config.yaml
num_hidden_layers: 12
hidden_size: 384
n_experts: 128
experts_per_token: 8
d_expert: 32
d_shared_expert: 64
hidden_act: "swiglu"
moe_layers: [0, 1, 2, 3, 4, 5, 6, 7, 8, 9, 10, 11]
router_score: "softmax"
normalize_top_k: false
routed_scale: 1.0
balance_loss: 0.00478
balance_bias: false
router_z_loss: 0.001
n_groups: 4
groups_per_token: 3
init_std_router: 0.011
lr_router: 0.000803
vocab_size: 50257
norm: "rmsnorm"
norm_eps: 1e-05
tie_word_embeddings: false
optimizer: "adamw"
learning_rate: 0.00106
beta1: 0.9
beta2: 0.95
batch_tokens: [32768, 65536, 98304]
max_seq_len: 1024
train_tokens: 347000000
max_steps: 5421
dataset: "wikipedia_en"
Below are experts of layer 4 (counted from 0) of a mixture-of-experts language model. Rows are named router (the router's row for the expert) and show model dimensions 0-127. Each number is 50 + 12 x the weight over its row's rms, rounded and kept within 0 to 99.
After each expert's rows: "comes before" lists some tokens at least twice as common just after its tokens as in all text; "mostly gets" lists some tokens that are sent to it at least half of the time. This comes from a sample of Wikipedia text that the model never trained on. Tokens count by the router's weight.

# expert 96
router:83 49 65 56 58 55 31 27 56 62 56 55 43 41 47 46 52 51 44 61 51 59 49 65 10 93 45 41 53 65 72 47 67 63 64 36 55 54 49 47 47 67 46 30 58 48 59 48 45 44 37 49 53 52 45 29 39 47 44 47 40 45 70 50 55 53 45 49 51 59 54 53 63 47 49 51 42 49 65 50 35 54 47 57 44 54 46 26 47 46 20 30 63 50 48 60 58 46 40 39 67 53 39 46 50 48 56 72 54 74 42 52 46 41 90 69 41 47 66 40 40 51 39 58 56 50 57 52
comes before: " |", ".", ";", "8", "6", "7"
mostly gets: " W", " Ken", " Stephen"

# expert 51
router:35 60 92 64 61 50 54 34 54 57 45 53 60 48 56 64 53 53 69 26 69 68 56 71 57 80 50 49 56 23 45 52 61 30 55 57 50 55 59 50 28 66 47 47 55 26 60 44 51 80 63 47 55 45 50 58 54 56 51 57 79 71 44 47 37 57 47 45 55 70 17 54 30 48 53 52 50 48 38 57 48 58 45 49 54 55 30 46 59 48 39 75 39 54 47 41 52 45 64 64 69 49 44 50 70 43 43 77 42 54 61 21 51 53 54 36 50 45 55 44 47 48 67 55 54 42 35 54
comes before: " of", " the", " a", " in", " was", ":"
mostly gets: " include", "″N", " covered", " son", " included", " includes"

# expert 43
router:11 61 42 49 44 50 59 70 52 41 54 54 51 47 47 87 60 55 41 54 33 50 46 36 54 77 51 46 57 55 46 46 63 63 50 20 50 51 65 44 77 31 49 52 53 48 50 47 07 53 41 48 51 78 46 52 51 50 50 56 24 49 51 54 35 56 43 40 47 47 38 49 67 43 56 55 51 50 65 33 46 50 51 66 48 57 84 58 34 48 58 45 22 56 44 24 54 47 50 48 38 53 52 39 50 30 45 36 53 34 78 44 53 65 52 57 42 47 40 45 47 46 30 52 59 22 39 53
comes before: ",", "\n", " (", ")", ".\n\n", ";"
mostly gets: " However", "°", " however", " Jersey", " Mexico", " Zealand"

# expert 12
router:51 63 61 41 41 54 53 42 54 44 46 48 46 49 49 37 77 57 29 36 27 60 52 67 48 40 52 69 54 65 31 47 56 30 49 51 55 52 63 44 45 54 50 52 59 66 52 43 37 38 66 44 54 35 47 68 45 45 45 51 76 42 43 49 41 57 43 53 53 18 52 50 39 56 54 49 42 52 35 57 39 57 55 54 49 56 42 32 63 44 51 69 64 54 42 33 49 45 35 48 63 55 32 50 48 37 52 75 22 41 43 31 44 40 43 63 60 51 41 59 51 50 58 56 50 41 66 55
comes before: " the", "|", " a", " to", " by", " his"
mostly gets: " named", " called", " using", " considered", " how", " like"

# expert 67
router:63 52 43 52 60 58 53 52 50 70 44 57 38 45 44 78 66 54 42 58 59 28 48 52 42 46 39 56 56 56 59 51 31 55 34 27 55 56 61 48 57 44 48 39 56 60 56 45 55 58 26 42 52 76 43 32 46 50 48 53 28 40 60 61 33 52 41 57 51 55 70 49 79 45 54 57 85 53 30 50 59 53 62 51 39 55 70 67 48 52 14 43 42 52 45 51 52 51 47 28 39 55 44 47 39 52 47 56 45 55 46 60 47 64 70 37 47 43 48 59 41 50 43 51 51 45 51 52
comes before: " ", " |", " |\n", "–", ")", ")\n"
mostly gets: " UTC", " Website", " Binomial", " TD", " FW", "Gls"

# expert 26
router:36 31 72 42 53 49 64 59 54 61 29 55 52 44 41 49 70 61 40 47 60 51 47 51 63 77 45 45 56 77 58 49 62 60 51 23 50 54 30 48 74 62 48 27 57 42 66 44 67 64 77 53 56 66 44 63 21 46 53 53 62 56 53 58 17 49 49 63 54 51 23 51 65 55 52 54 61 54 36 31 15 50 64 31 45 52 54 52 64 40 62 41 45 54 50 46 49 44 34 51 73 41 71 46 51 65 50 47 24 34 51 67 43 43 75 89 56 49 61 60 44 49 54 55 58 49 42 55
comes before: "1", "2", " the", " is", " States", " St"
mostly gets: " aged", "-century", ".),", " Genus"

# expert 27
router:40 23 41 57 48 51 53 36 52 56 49 53 63 43 54 45 54 58 65 35 44 67 53 52 39 53 44 64 54 60 46 47 60 55 74 44 54 51 54 45 50 75 46 35 52 34 52 45 53 63 68 49 52 61 45 57 58 49 50 56 40 56 34 36 52 56 47 62 47 38 60 58 50 40 54 54 43 57 63 42 32 52 65 37 47 50 33 50 64 46 55 71 53 52 49 52 56 43 49 41 70 58 54 48 51 48 43 74 60 62 32 40 47 31 39 41 52 47 60 52 44 48 40 58 56 56 46 53
comes before: "1", "0", "8", "7", "9", "6"
mostly gets: "aged", " same", " especially", " JPL", "ive", " Score"

# expert 116
router:55 37 41 51 51 55 59 46 51 56 41 54 66 44 54 45 43 55 51 37 43 41 52 26 38 41 48 47 51 53 57 43 33 23 55 42 55 55 52 44 73 44 48 39 51 30 66 49 47 52 44 51 52 59 46 45 53 49 46 54 36 39 39 73 47 55 44 57 48 44 56 54 71 41 55 56 50 51 51 42 42 61 65 53 49 56 58 34 41 43 70 52 53 52 47 43 52 49 43 46 57 76 44 50 54 15 48 62 49 61 44 09 48 40 70 66 51 47 45 54 48 50 25 54 50 57 64 48
comes before: " ", " was", " Total", " \"", " is", " B"
mostly gets: " According", " NED", " Binomial", " SCO", " ITA", " you"

# expert 100
router:61 34 57 45 59 51 41 52 50 57 69 55 49 45 49 18 47 54 55 58 60 38 52 51 43 83 41 49 53 24 83 48 45 65 51 25 50 56 21 50 27 80 47 56 55 49 46 42 63 56 28 47 51 61 48 49 55 49 44 56 39 50 62 58 49 52 46 71 53 50 49 51 74 59 54 50 68 55 45 32 44 43 52 63 59 57 40 54 53 50 29 35 50 53 48 69 59 47 66 69 94 50 35 42 31 40 43 41 67 47 49 59 48 54 63 39 36 43 46 34 40 45 67 51 54 41 55 46
comes before: " |", ";", " ", " |\n", "–", "/"
mostly gets: " \\", "/a", " @", "osp", "ü", " January"

# expert 81
router:48 47 66 61 52 53 51 70 56 47 49 53 45 52 51 31 43 52 51 57 55 62 32 76 36 36 52 37 54 50 36 41 53 68 53 34 53 59 12 47 41 58 44 65 55 45 48 45 67 58 48 50 56 62 47 61 51 41 49 49 71 80 64 45 63 53 46 52 59 31 20 49 36 43 57 53 52 60 72 53 48 54 40 71 50 49 27 38 46 49 43 45 48 56 47 53 57 44 43 50 61 60 87 48 64 41 54 54 64 44 62 41 50 36 60 62 59 50 61 55 54 47 66 57 56 58 18 52
comes before: ".", ",", " of", ".\n\n", "'s", " and"
mostly gets: " [", ".S", " States", " Philippines", " war", " city"

# expert 5
router:58 64 52 50 59 58 51 41 52 58 41 57 50 46 53 71 52 62 41 48 67 53 44 27 51 72 52 38 57 56 67 49 35 60 49 27 51 59 30 48 63 74 46 42 55 31 46 49 38 53 31 42 51 78 43 49 28 50 42 58 63 51 57 45 32 55 43 48 47 53 62 54 77 56 51 46 50 54 50 41 51 47 57 50 56 52 47 44 54 44 58 24 48 49 48 57 56 44 41 38 53 59 31 44 60 34 52 80 52 63 35 43 51 26 62 66 35 47 49 64 46 50 60 49 56 48 19 53
comes before: "2", "1", ".", "/A", " that", " Kong"
mostly gets: " Mr", " St", " Santa", " →", " N", " Dr"

# expert 63
router:56 40 55 48 48 53 31 81 51 52 41 62 53 44 47 66 53 54 87 44 44 55 53 75 45 69 48 46 57 66 67 48 45 65 63 39 55 55 38 45 51 26 47 29 53 44 56 46 46 29 65 48 52 26 43 68 51 47 49 49 42 48 37 41 40 60 49 67 49 35 42 56 30 49 49 51 45 53 65 43 54 56 49 65 44 54 44 60 37 44 29 38 59 54 48 73 54 49 38 45 25 34 40 43 70 51 54 68 43 73 21 72 43 42 44 63 46 44 72 37 46 50 62 54 54 47 75 48
comes before: " |", ",", "–", "%", ")", " |\n"
mostly gets: " Beijing", "war", "burg", "iu", "ali", "ă"

# expert 49
router:60 49 46 57 48 54 18 25 56 53 34 51 51 44 42 51 45 53 25 61 53 44 45 37 66 61 50 69 56 54 50 49 26 63 40 50 52 51 47 49 57 72 45 47 56 47 50 49 60 78 63 45 55 59 44 50 52 46 43 52 72 55 63 47 23 50 43 58 52 28 51 51 67 49 54 59 71 46 08 56 22 59 52 33 59 54 58 36 54 47 37 49 47 55 45 56 49 42 40 74 38 68 70 42 49 50 60 53 42 49 74 54 45 25 86 71 45 47 39 58 47 47 72 51 57 66 61 56
comes before: " |", "9", ":", " (", "\"", " by"
mostly gets: " DF", " Democratic", " Succeeded", "*\n", " Labour", " MF"

# expert 55
router:43 53 53 39 41 52 37 86 55 52 58 57 54 46 39 48 56 47 34 67 50 59 59 44 45 45 44 41 51 62 60 41 63 76 47 64 54 54 61 46 40 19 43 49 51 65 51 46 49 29 54 53 53 22 47 40 45 47 47 56 29 57 32 74 50 54 47 38 54 50 59 59 54 41 58 58 46 49 68 56 68 50 49 64 40 58 51 61 51 42 33 35 68 52 46 54 56 47 17 57 47 37 35 41 65 82 43 54 55 50 56 62 44 39 49 32 46 49 81 40 43 50 34 50 53 47 87 53
comes before: "-", "|", "The", "==", "Personal", "In"
mostly gets: " went", ":\n", "====\n\n", ";\n", "===\n\n", ")\n"

# expert 31
router:47 45 41 51 54 54 51 38 50 57 44 54 50 47 42 50 37 53 34 41 36 44 55 40 56 61 44 76 49 22 55 43 81 60 51 50 52 54 74 42 59 40 44 57 53 39 38 47 43 67 63 49 51 54 44 41 53 52 47 54 35 29 41 55 75 56 47 42 57 58 52 46 35 45 60 58 16 53 33 46 45 52 59 38 56 50 60 48 50 49 50 26 80 54 48 45 56 40 51 53 69 48 35 48 38 48 43 34 63 44 91 17 44 58 35 50 43 45 68 56 40 45 15 55 51 66 42 51
comes before: " ", "==\n", "==\n\n", " —", ";", " Team"
mostly gets: " data", "Government", "The", "See", " JPL", " Pts"

# expert 29
router:62 14 59 49 54 53 58 43 52 44 32 51 57 41 48 52 53 59 52 57 54 88 53 49 36 19 45 71 52 53 57 46 60 28 41 24 52 51 38 49 63 63 44 56 54 62 48 43 67 66 76 46 52 41 44 66 49 52 51 51 58 47 50 34 22 56 48 51 52 36 59 56 54 37 49 52 52 54 41 64 33 68 38 49 49 54 40 53 58 50 59 52 32 48 50 34 53 47 33 18 42 38 81 50 47 61 63 50 36 41 51 53 45 62 65 68 66 49 70 39 42 46 82 53 62 51 35 51
comes before: ".", " and", ",", " of", " the", ".\n\n"
mostly gets: " writing", " ago", " match", " titled", "\",", ".,"

# expert 65
router:71 52 61 38 52 57 38 40 53 61 52 59 40 47 51 45 36 51 48 49 49 42 62 43 69 60 42 53 51 53 60 49 67 66 41 21 49 59 61 48 67 28 46 50 54 56 49 47 36 31 44 47 54 51 45 38 50 52 43 56 19 48 61 40 27 54 47 55 47 77 20 52 52 49 54 51 53 53 37 51 37 48 52 65 47 57 50 55 43 46 57 17 45 48 41 37 51 50 70 61 39 52 35 45 29 55 53 58 45 23 64 71 44 71 71 46 44 47 32 58 49 46 41 52 52 55 70 50
comes before: "0", "9", "–", "/", " million", "th"
mostly gets: "which", " nearly", " one", "DST", " starting", " estimated"

# expert 0
router:46 37 70 43 58 50 38 14 53 58 34 53 61 47 37 55 47 53 47 42 54 57 42 28 57 23 44 52 54 66 63 45 52 29 48 73 50 55 77 49 63 85 45 27 55 48 65 46 48 75 66 49 52 51 44 62 45 47 48 50 53 42 37 78 56 56 43 42 54 34 38 49 54 58 61 54 46 47 40 48 51 47 63 37 53 57 51 58 61 50 57 71 38 48 44 25 54 42 51 67 45 45 67 52 53 35 61 65 41 22 55 57 44 31 40 67 39 44 43 54 47 51 59 54 49 62 45 48
comes before: "1", "2", "3", "8", "9", "4"
mostly gets: " forms", " SH", " Ret", " notes"

# expert 123
router:25 34 64 60 52 53 48 78 53 56 56 56 49 52 49 50 73 52 58 41 31 64 53 50 38 43 42 74 58 62 53 45 27 32 53 33 55 56 18 40 49 51 44 56 50 39 67 47 47 33 28 45 50 57 52 42 65 40 42 58 19 56 51 54 68 53 49 57 54 08 41 53 77 55 52 52 59 50 55 57 57 64 50 53 55 48 64 56 63 45 42 59 55 54 47 55 58 43 46 52 56 67 55 42 50 46 47 76 45 25 70 00 46 49 76 45 45 50 10 40 46 48 37 47 54 44 60 54
comes before: "1", "2", "9", "3", "8", "4"
mostly gets: " lb", " sq", " football", " sports", " ch", " +"

# expert 30
router:28 53 47 55 50 54 59 67 49 38 38 55 38 43 46 58 46 55 37 35 46 39 51 60 63 50 48 46 50 75 49 48 41 72 46 59 50 51 32 49 43 76 47 37 56 49 55 46 51 52 39 47 52 35 48 50 59 43 46 57 63 55 51 63 58 53 44 60 52 46 59 53 68 51 57 51 66 50 57 37 37 54 57 42 59 53 64 45 74 54 76 68 56 52 44 52 52 39 47 32 46 62 53 46 49 47 42 39 53 49 44 59 48 82 40 61 52 49 20 54 46 51 72 56 53 55 76 54
comes before: " ", " (", "3", " album", "+", " MPC"
mostly gets: " According", " +", "According", " $", " Episode", " according"

# expert 41
router:36 39 52 44 68 52 47 60 54 66 64 53 65 38 37 59 49 56 42 45 58 34 44 59 57 58 41 15 54 46 90 44 38 55 44 22 51 51 45 43 51 43 45 44 52 53 47 41 67 47 68 51 54 69 49 24 68 48 47 53 72 57 51 64 44 54 48 40 55 77 35 50 45 46 58 58 52 48 58 51 39 47 54 60 50 59 32 34 77 50 70 35 42 51 43 33 53 49 71 41 58 39 43 45 26 48 54 64 66 36 67 85 49 64 63 45 46 45 47 48 40 50 57 59 58 80 57 54
comes before: " |", "–", ":", ";", " |\n", " /"
mostly gets: " Apps", " Pld", " Pts", " UTC", " Authority", " Coordinates"

# expert 98
router:45 57 62 49 62 54 52 29 57 79 44 52 68 44 48 65 44 55 31 42 55 54 55 48 49 34 42 63 55 51 55 44 47 69 20 62 52 54 75 46 61 37 42 26 55 38 52 46 22 51 46 44 53 63 42 59 45 51 49 49 54 42 58 49 54 51 44 37 48 41 40 51 37 62 51 53 44 49 44 53 35 52 51 41 55 54 61 47 50 45 44 51 60 53 45 35 48 47 70 49 58 45 35 50 41 41 46 43 54 48 20 75 50 33 51 63 41 46 62 70 48 48 36 55 50 38 41 56
comes before: "0", "–", "\n", " |\n", ";", " The"
mostly gets: "°E", " Henry", " defeated", " Eric", " Harry", " Michael"

# expert 4
router:68 26 30 60 50 55 69 46 52 46 46 52 71 47 52 48 67 55 38 39 45 66 43 22 21 06 45 51 56 49 64 44 32 38 31 65 52 57 62 40 41 61 46 57 53 51 54 47 45 53 48 49 56 56 50 41 81 50 45 53 08 57 65 58 67 61 48 59 52 43 29 52 37 44 60 56 35 59 55 44 52 45 47 52 45 61 32 59 45 45 54 47 35 47 41 45 55 42 44 53 57 48 41 42 36 39 35 43 37 41 53 61 44 52 28 20 46 43 37 65 46 44 55 57 55 46 33 46
comes before: "0", "5", "6", "4", "7", "8"
mostly gets: " April", " year", " day", " December", " October", " August"

# expert 74
router:50 80 17 54 48 64 49 51 52 53 45 51 43 48 46 54 21 56 68 68 52 30 43 42 59 69 47 69 55 42 60 47 74 97 47 63 51 56 30 46 42 50 52 54 55 45 39 41 74 52 40 44 52 48 41 26 35 53 52 56 73 69 45 44 31 55 46 96 54 54 54 54 53 47 48 58 66 58 56 34 56 59 48 46 44 58 95 66 51 51 24 39 52 52 41 75 53 50 51 41 25 56 56 44 47 72 51 55 50 53 26 44 43 62 53 60 60 50 62 32 50 47 59 52 52 73 62 57
comes before: " to", " of", " in", ")", " by", " for"
mostly gets: " Born", " member", " person", " movie", " structure", " public"

# expert 53
router:29 57 51 47 55 53 48 54 55 44 44 54 90 45 53 77 59 52 48 41 39 57 47 27 47 30 42 61 53 60 31 48 56 20 41 42 51 59 58 52 43 68 43 52 53 29 51 45 20 55 46 42 56 68 49 79 41 47 46 57 49 76 40 73 67 52 46 51 57 39 53 50 40 34 51 51 60 51 43 59 43 51 48 66 53 53 52 74 44 44 43 36 55 56 50 41 54 53 68 52 43 56 62 51 60 45 47 64 23 21 53 36 49 41 57 56 47 49 64 41 43 44 68 54 52 50 30 49
comes before: ":", "\n", "-", "\n\n", " /", "–"
mostly gets: " Phylum", " Clade", " Committee", " Coordinates", " Crew", " Genus"

# expert 112
router:53 30 37 53 43 55 64 54 55 43 65 59 41 47 45 29 40 54 38 72 39 45 59 46 61 58 48 69 54 33 41 49 61 45 49 17 55 53 46 50 58 10 44 66 52 54 54 43 57 27 75 45 56 50 43 49 54 48 47 48 38 45 80 44 62 52 44 47 58 63 51 48 42 38 48 52 68 49 52 49 37 56 47 50 54 52 54 58 42 49 54 17 40 51 45 53 49 52 44 49 11 56 50 45 50 45 57 42 46 49 79 40 43 58 61 64 50 48 48 50 48 47 40 53 50 61 65 50
comes before: ",", " of", ".", " and", ".\n\n", " in"
mostly gets: "ization", " Or", "})\n", " Research", " training", " Development"

# expert 46
router:42 54 46 42 45 54 56 56 57 65 38 47 68 44 53 58 56 58 37 48 42 76 45 64 30 14 52 73 55 61 46 48 77 32 59 58 55 50 60 48 48 73 44 28 52 41 58 46 64 81 56 52 57 48 45 42 24 43 46 56 49 62 60 53 51 49 47 36 57 50 42 56 74 42 55 50 55 55 62 39 59 40 57 35 45 57 63 72 45 52 70 55 39 52 44 47 49 48 58 39 29 40 43 50 68 42 45 50 34 43 50 28 48 50 54 52 50 46 49 50 50 46 50 49 53 47 42 55
comes before: "1", "2", "3", "4", "7", ".S"
mostly gets: " part", " U", " there", " degree", " over", " Ag"

# expert 7
router:64 55 58 53 57 55 67 32 56 61 50 57 46 47 53 37 53 57 22 73 63 29 53 43 58 78 49 51 50 43 41 43 67 44 68 41 55 55 54 46 33 34 46 68 50 43 43 45 66 52 51 46 57 53 50 57 69 50 47 58 51 45 51 49 48 53 47 49 53 73 49 48 47 49 55 51 45 50 47 51 39 63 55 60 47 55 44 33 67 47 37 39 74 50 50 45 50 40 94 69 69 57 56 52 31 17 54 59 55 51 58 19 48 50 47 48 69 47 31 61 45 49 37 52 56 59 62 55
comes before: " ", "-", " March", " that", " January", " August"
mostly gets: "On", " On", " During", " In", " Nominated", " stating"

# expert 62
router:61 52 46 47 68 55 51 42 52 71 50 58 54 49 38 45 48 53 39 43 51 52 49 32 54 70 48 54 51 54 56 49 65 86 63 67 47 56 59 45 22 71 43 37 54 43 47 41 45 31 12 49 54 48 47 42 60 48 46 52 50 42 46 34 77 55 46 50 44 72 57 52 60 51 55 56 59 51 51 61 44 41 52 40 56 54 63 48 71 45 41 35 34 55 44 81 61 43 54 67 47 60 51 45 44 60 52 62 63 68 33 66 42 43 56 46 54 45 11 53 46 51 44 53 49 58 45 58
comes before: " ", "|", ";", " L", " \"", " W"
mostly gets: "',", " SRB", ".),", "avan", "š"

# expert 9
router:38 64 36 50 51 58 36 52 54 52 57 51 35 46 44 69 55 50 45 54 59 38 52 43 71 38 48 57 57 49 24 50 55 58 72 69 52 57 54 48 44 59 45 58 56 46 52 44 37 62 55 44 53 50 49 45 65 51 49 49 84 56 34 46 80 51 45 49 58 27 61 53 49 54 59 52 75 53 62 72 77 73 53 57 51 52 72 61 48 49 27 67 44 54 43 38 53 46 55 47 63 50 51 43 53 36 59 92 53 58 47 26 43 41 41 50 52 45 62 59 51 52 49 52 55 48 46 57
comes before: "-", " the", " a", "==", "|", " by"
mostly gets: " using", " make", " Elevation", " built", " provide", " alongside"

# expert 60
router:46 68 57 55 66 51 48 37 54 51 64 50 44 49 44 74 43 51 78 38 44 64 58 48 60 74 48 61 53 56 43 48 57 56 51 36 51 53 49 44 45 33 46 41 58 48 54 44 31 63 27 49 56 43 51 43 40 53 51 50 37 75 19 07 49 55 48 55 53 69 43 49 51 45 57 53 38 58 26 59 48 46 63 57 58 60 62 55 63 47 36 57 46 49 50 52 52 42 75 79 60 56 66 48 61 77 52 49 57 81 55 40 42 57 48 46 58 45 74 43 48 47 45 53 62 39 47 54
comes before: " |", "0", "–", ";", "%", " |\n"
mostly gets: " While", " Although", " Yes", " East", " like", " But"

# expert 61
router:42 70 62 52 55 60 63 35 56 54 48 54 43 48 43 57 74 53 39 61 49 40 45 62 57 58 48 85 53 47 52 50 57 42 38 38 53 50 60 48 50 62 49 54 54 51 53 45 55 65 49 48 51 65 45 44 14 43 40 53 52 31 81 20 61 54 48 66 55 47 76 53 66 46 52 51 49 56 62 41 54 51 34 33 47 51 54 38 55 47 80 71 47 47 44 70 53 45 52 37 27 42 53 44 43 45 44 55 41 34 67 31 49 42 44 90 51 49 31 49 46 46 51 52 51 55 50 47
comes before: " of", ",", " in", ".", " and", " for"
mostly gets: " test", " building", " group", " center", " mother", " site"

# expert 103
router:69 62 41 55 52 51 53 34 53 50 38 54 68 48 50 70 61 57 07 37 38 73 54 52 42 43 48 64 53 38 57 48 59 40 53 77 50 55 62 47 22 52 45 49 58 36 57 48 26 38 58 50 54 44 45 35 67 50 50 53 48 45 38 83 50 57 44 40 47 46 21 53 58 48 55 55 16 50 54 49 29 70 66 46 57 55 63 57 48 52 49 16 62 50 44 26 52 44 34 50 39 48 12 47 52 49 52 39 33 32 57 55 44 40 44 73 57 50 48 45 41 48 31 53 51 54 44 57
comes before: " ", "8", "7", ":", "3", "5"
mostly gets: "°N", " born", " appointed", " entered", " October", " settled"

# expert 58
router:36 82 52 42 44 51 48 45 55 51 35 51 45 50 46 79 41 57 29 43 57 50 55 24 78 44 57 58 55 25 44 53 47 73 50 95 51 50 74 46 13 64 44 57 56 40 44 51 18 49 77 52 52 40 48 38 48 52 47 57 79 29 42 45 72 54 48 14 56 66 58 53 38 60 54 49 55 59 40 40 76 52 40 29 58 55 50 55 46 43 42 43 45 52 46 47 51 40 52 47 16 48 45 44 51 48 47 57 50 28 44 33 47 60 57 38 33 44 39 69 53 49 33 54 55 49 47 54
comes before: ",", " the", " a", " in", " to", " by"
mostly gets: " However", " During", " however", " so", " made", "During"

# expert 110
router:59 63 31 34 40 49 48 55 52 60 62 49 57 46 44 36 64 49 39 44 40 53 39 27 43 29 51 27 49 86 59 43 51 44 61 45 55 55 76 51 83 81 45 44 52 75 50 46 41 54 81 49 51 59 46 64 44 46 46 52 49 32 43 85 53 55 50 35 54 57 46 51 58 54 59 50 61 60 58 33 38 37 50 55 59 51 39 31 57 42 85 31 42 54 48 39 50 50 49 42 46 50 55 46 32 31 58 38 37 50 41 53 48 49 40 72 42 46 52 52 48 47 25 52 55 53 55 52
comes before: " ", " The", " —;", " It", " —", " In"
mostly gets: " —;", " KM", " N", " Binomial", "°E", " V"

# expert 113
router:59 40 44 53 53 56 57 53 56 51 36 54 61 44 42 70 48 52 51 49 45 67 42 65 44 19 50 49 52 61 55 48 67 42 71 55 55 52 28 45 51 25 49 62 56 59 44 48 66 40 60 43 50 22 42 47 63 40 45 55 65 54 40 61 45 54 44 81 55 53 58 50 58 44 49 53 63 55 68 57 67 62 50 55 51 55 45 50 63 46 44 43 50 53 47 74 56 42 31 53 52 29 63 42 74 87 50 70 44 39 35 53 49 77 53 57 52 49 75 41 43 43 85 53 55 65 67 56
comes before: "|", "-", " to", "|---|---|---|\n", " with", "|---|---|---|---|---|\n"
mostly gets: " according", " |\n", " lower", " top", " deal", " Federal"

# expert 82
router:74 41 54 52 57 52 20 53 50 69 62 55 32 45 38 22 77 54 32 58 44 56 34 43 56 64 46 50 57 51 41 48 61 69 66 48 50 53 37 49 64 78 40 36 55 56 57 50 71 62 45 47 58 38 39 80 48 48 44 48 55 55 49 60 28 51 48 48 54 44 66 46 54 51 51 55 68 49 37 47 37 45 52 36 54 55 48 47 53 43 45 30 45 58 45 74 50 55 41 67 51 56 56 46 45 59 57 46 63 52 36 66 48 37 68 46 49 49 67 52 47 48 73 53 53 89 40 47
comes before: " |", " |\n", " of", ".", " (", ".\n\n"
mostly gets: " war", "\"", " loss", " Road", " death", " election"

# expert 105
router:36 65 68 59 55 52 75 80 52 52 69 57 59 46 44 51 49 56 48 59 51 28 47 68 58 41 44 35 51 58 50 41 45 71 64 46 52 54 22 53 24 24 43 47 52 74 36 50 78 50 65 54 57 71 47 61 28 45 44 50 62 49 52 67 41 55 45 54 58 37 36 56 30 44 57 52 69 54 51 57 54 67 33 72 57 52 41 61 60 51 19 60 25 51 46 38 60 55 68 63 28 23 46 43 61 34 48 38 66 38 42 51 48 66 53 39 50 46 38 28 50 47 65 55 51 51 27 55
comes before: "0", "5", "3", "4", "6", " |\n"
mostly gets: " stated", " Du", " announced", " took", " Ch", "ign"

# expert 24
router:21 57 32 57 55 59 42 60 54 42 55 50 44 44 41 52 23 53 59 70 54 58 50 53 31 69 53 52 57 75 62 46 57 81 43 84 49 52 50 43 46 65 51 43 53 47 42 48 60 73 49 42 53 73 47 47 33 46 47 52 50 49 67 37 79 50 48 51 54 56 71 59 56 40 54 52 72 54 70 50 73 56 55 67 53 52 52 56 42 50 50 63 43 57 42 73 54 42 55 44 67 57 77 47 50 53 48 65 74 73 49 32 48 48 60 63 59 50 57 43 46 52 55 51 55 47 56 60
comes before: ",", " of", " and", ".", " in", " to"
mostly gets: " While", " According", " death", "According", " When", "age"

# expert 79
router:54 42 58 62 35 54 51 39 58 45 36 49 66 47 46 66 39 54 49 31 42 51 55 50 52 75 49 39 55 39 24 44 56 14 65 59 51 58 61 51 48 68 45 42 57 56 67 49 45 68 65 50 54 52 47 46 30 52 51 51 53 51 48 74 62 53 45 20 58 52 63 49 34 35 52 58 54 49 46 45 47 67 51 54 51 55 60 34 29 44 43 48 38 52 43 22 49 44 35 64 62 63 38 50 57 14 38 88 44 41 43 32 53 53 68 83 51 46 45 48 49 46 51 49 55 45 37 57
comes before: "0", "-", "1", "2", "|", "3"
mostly gets: " However", " Phylum", " Animalia", "DST", "Gls", " however"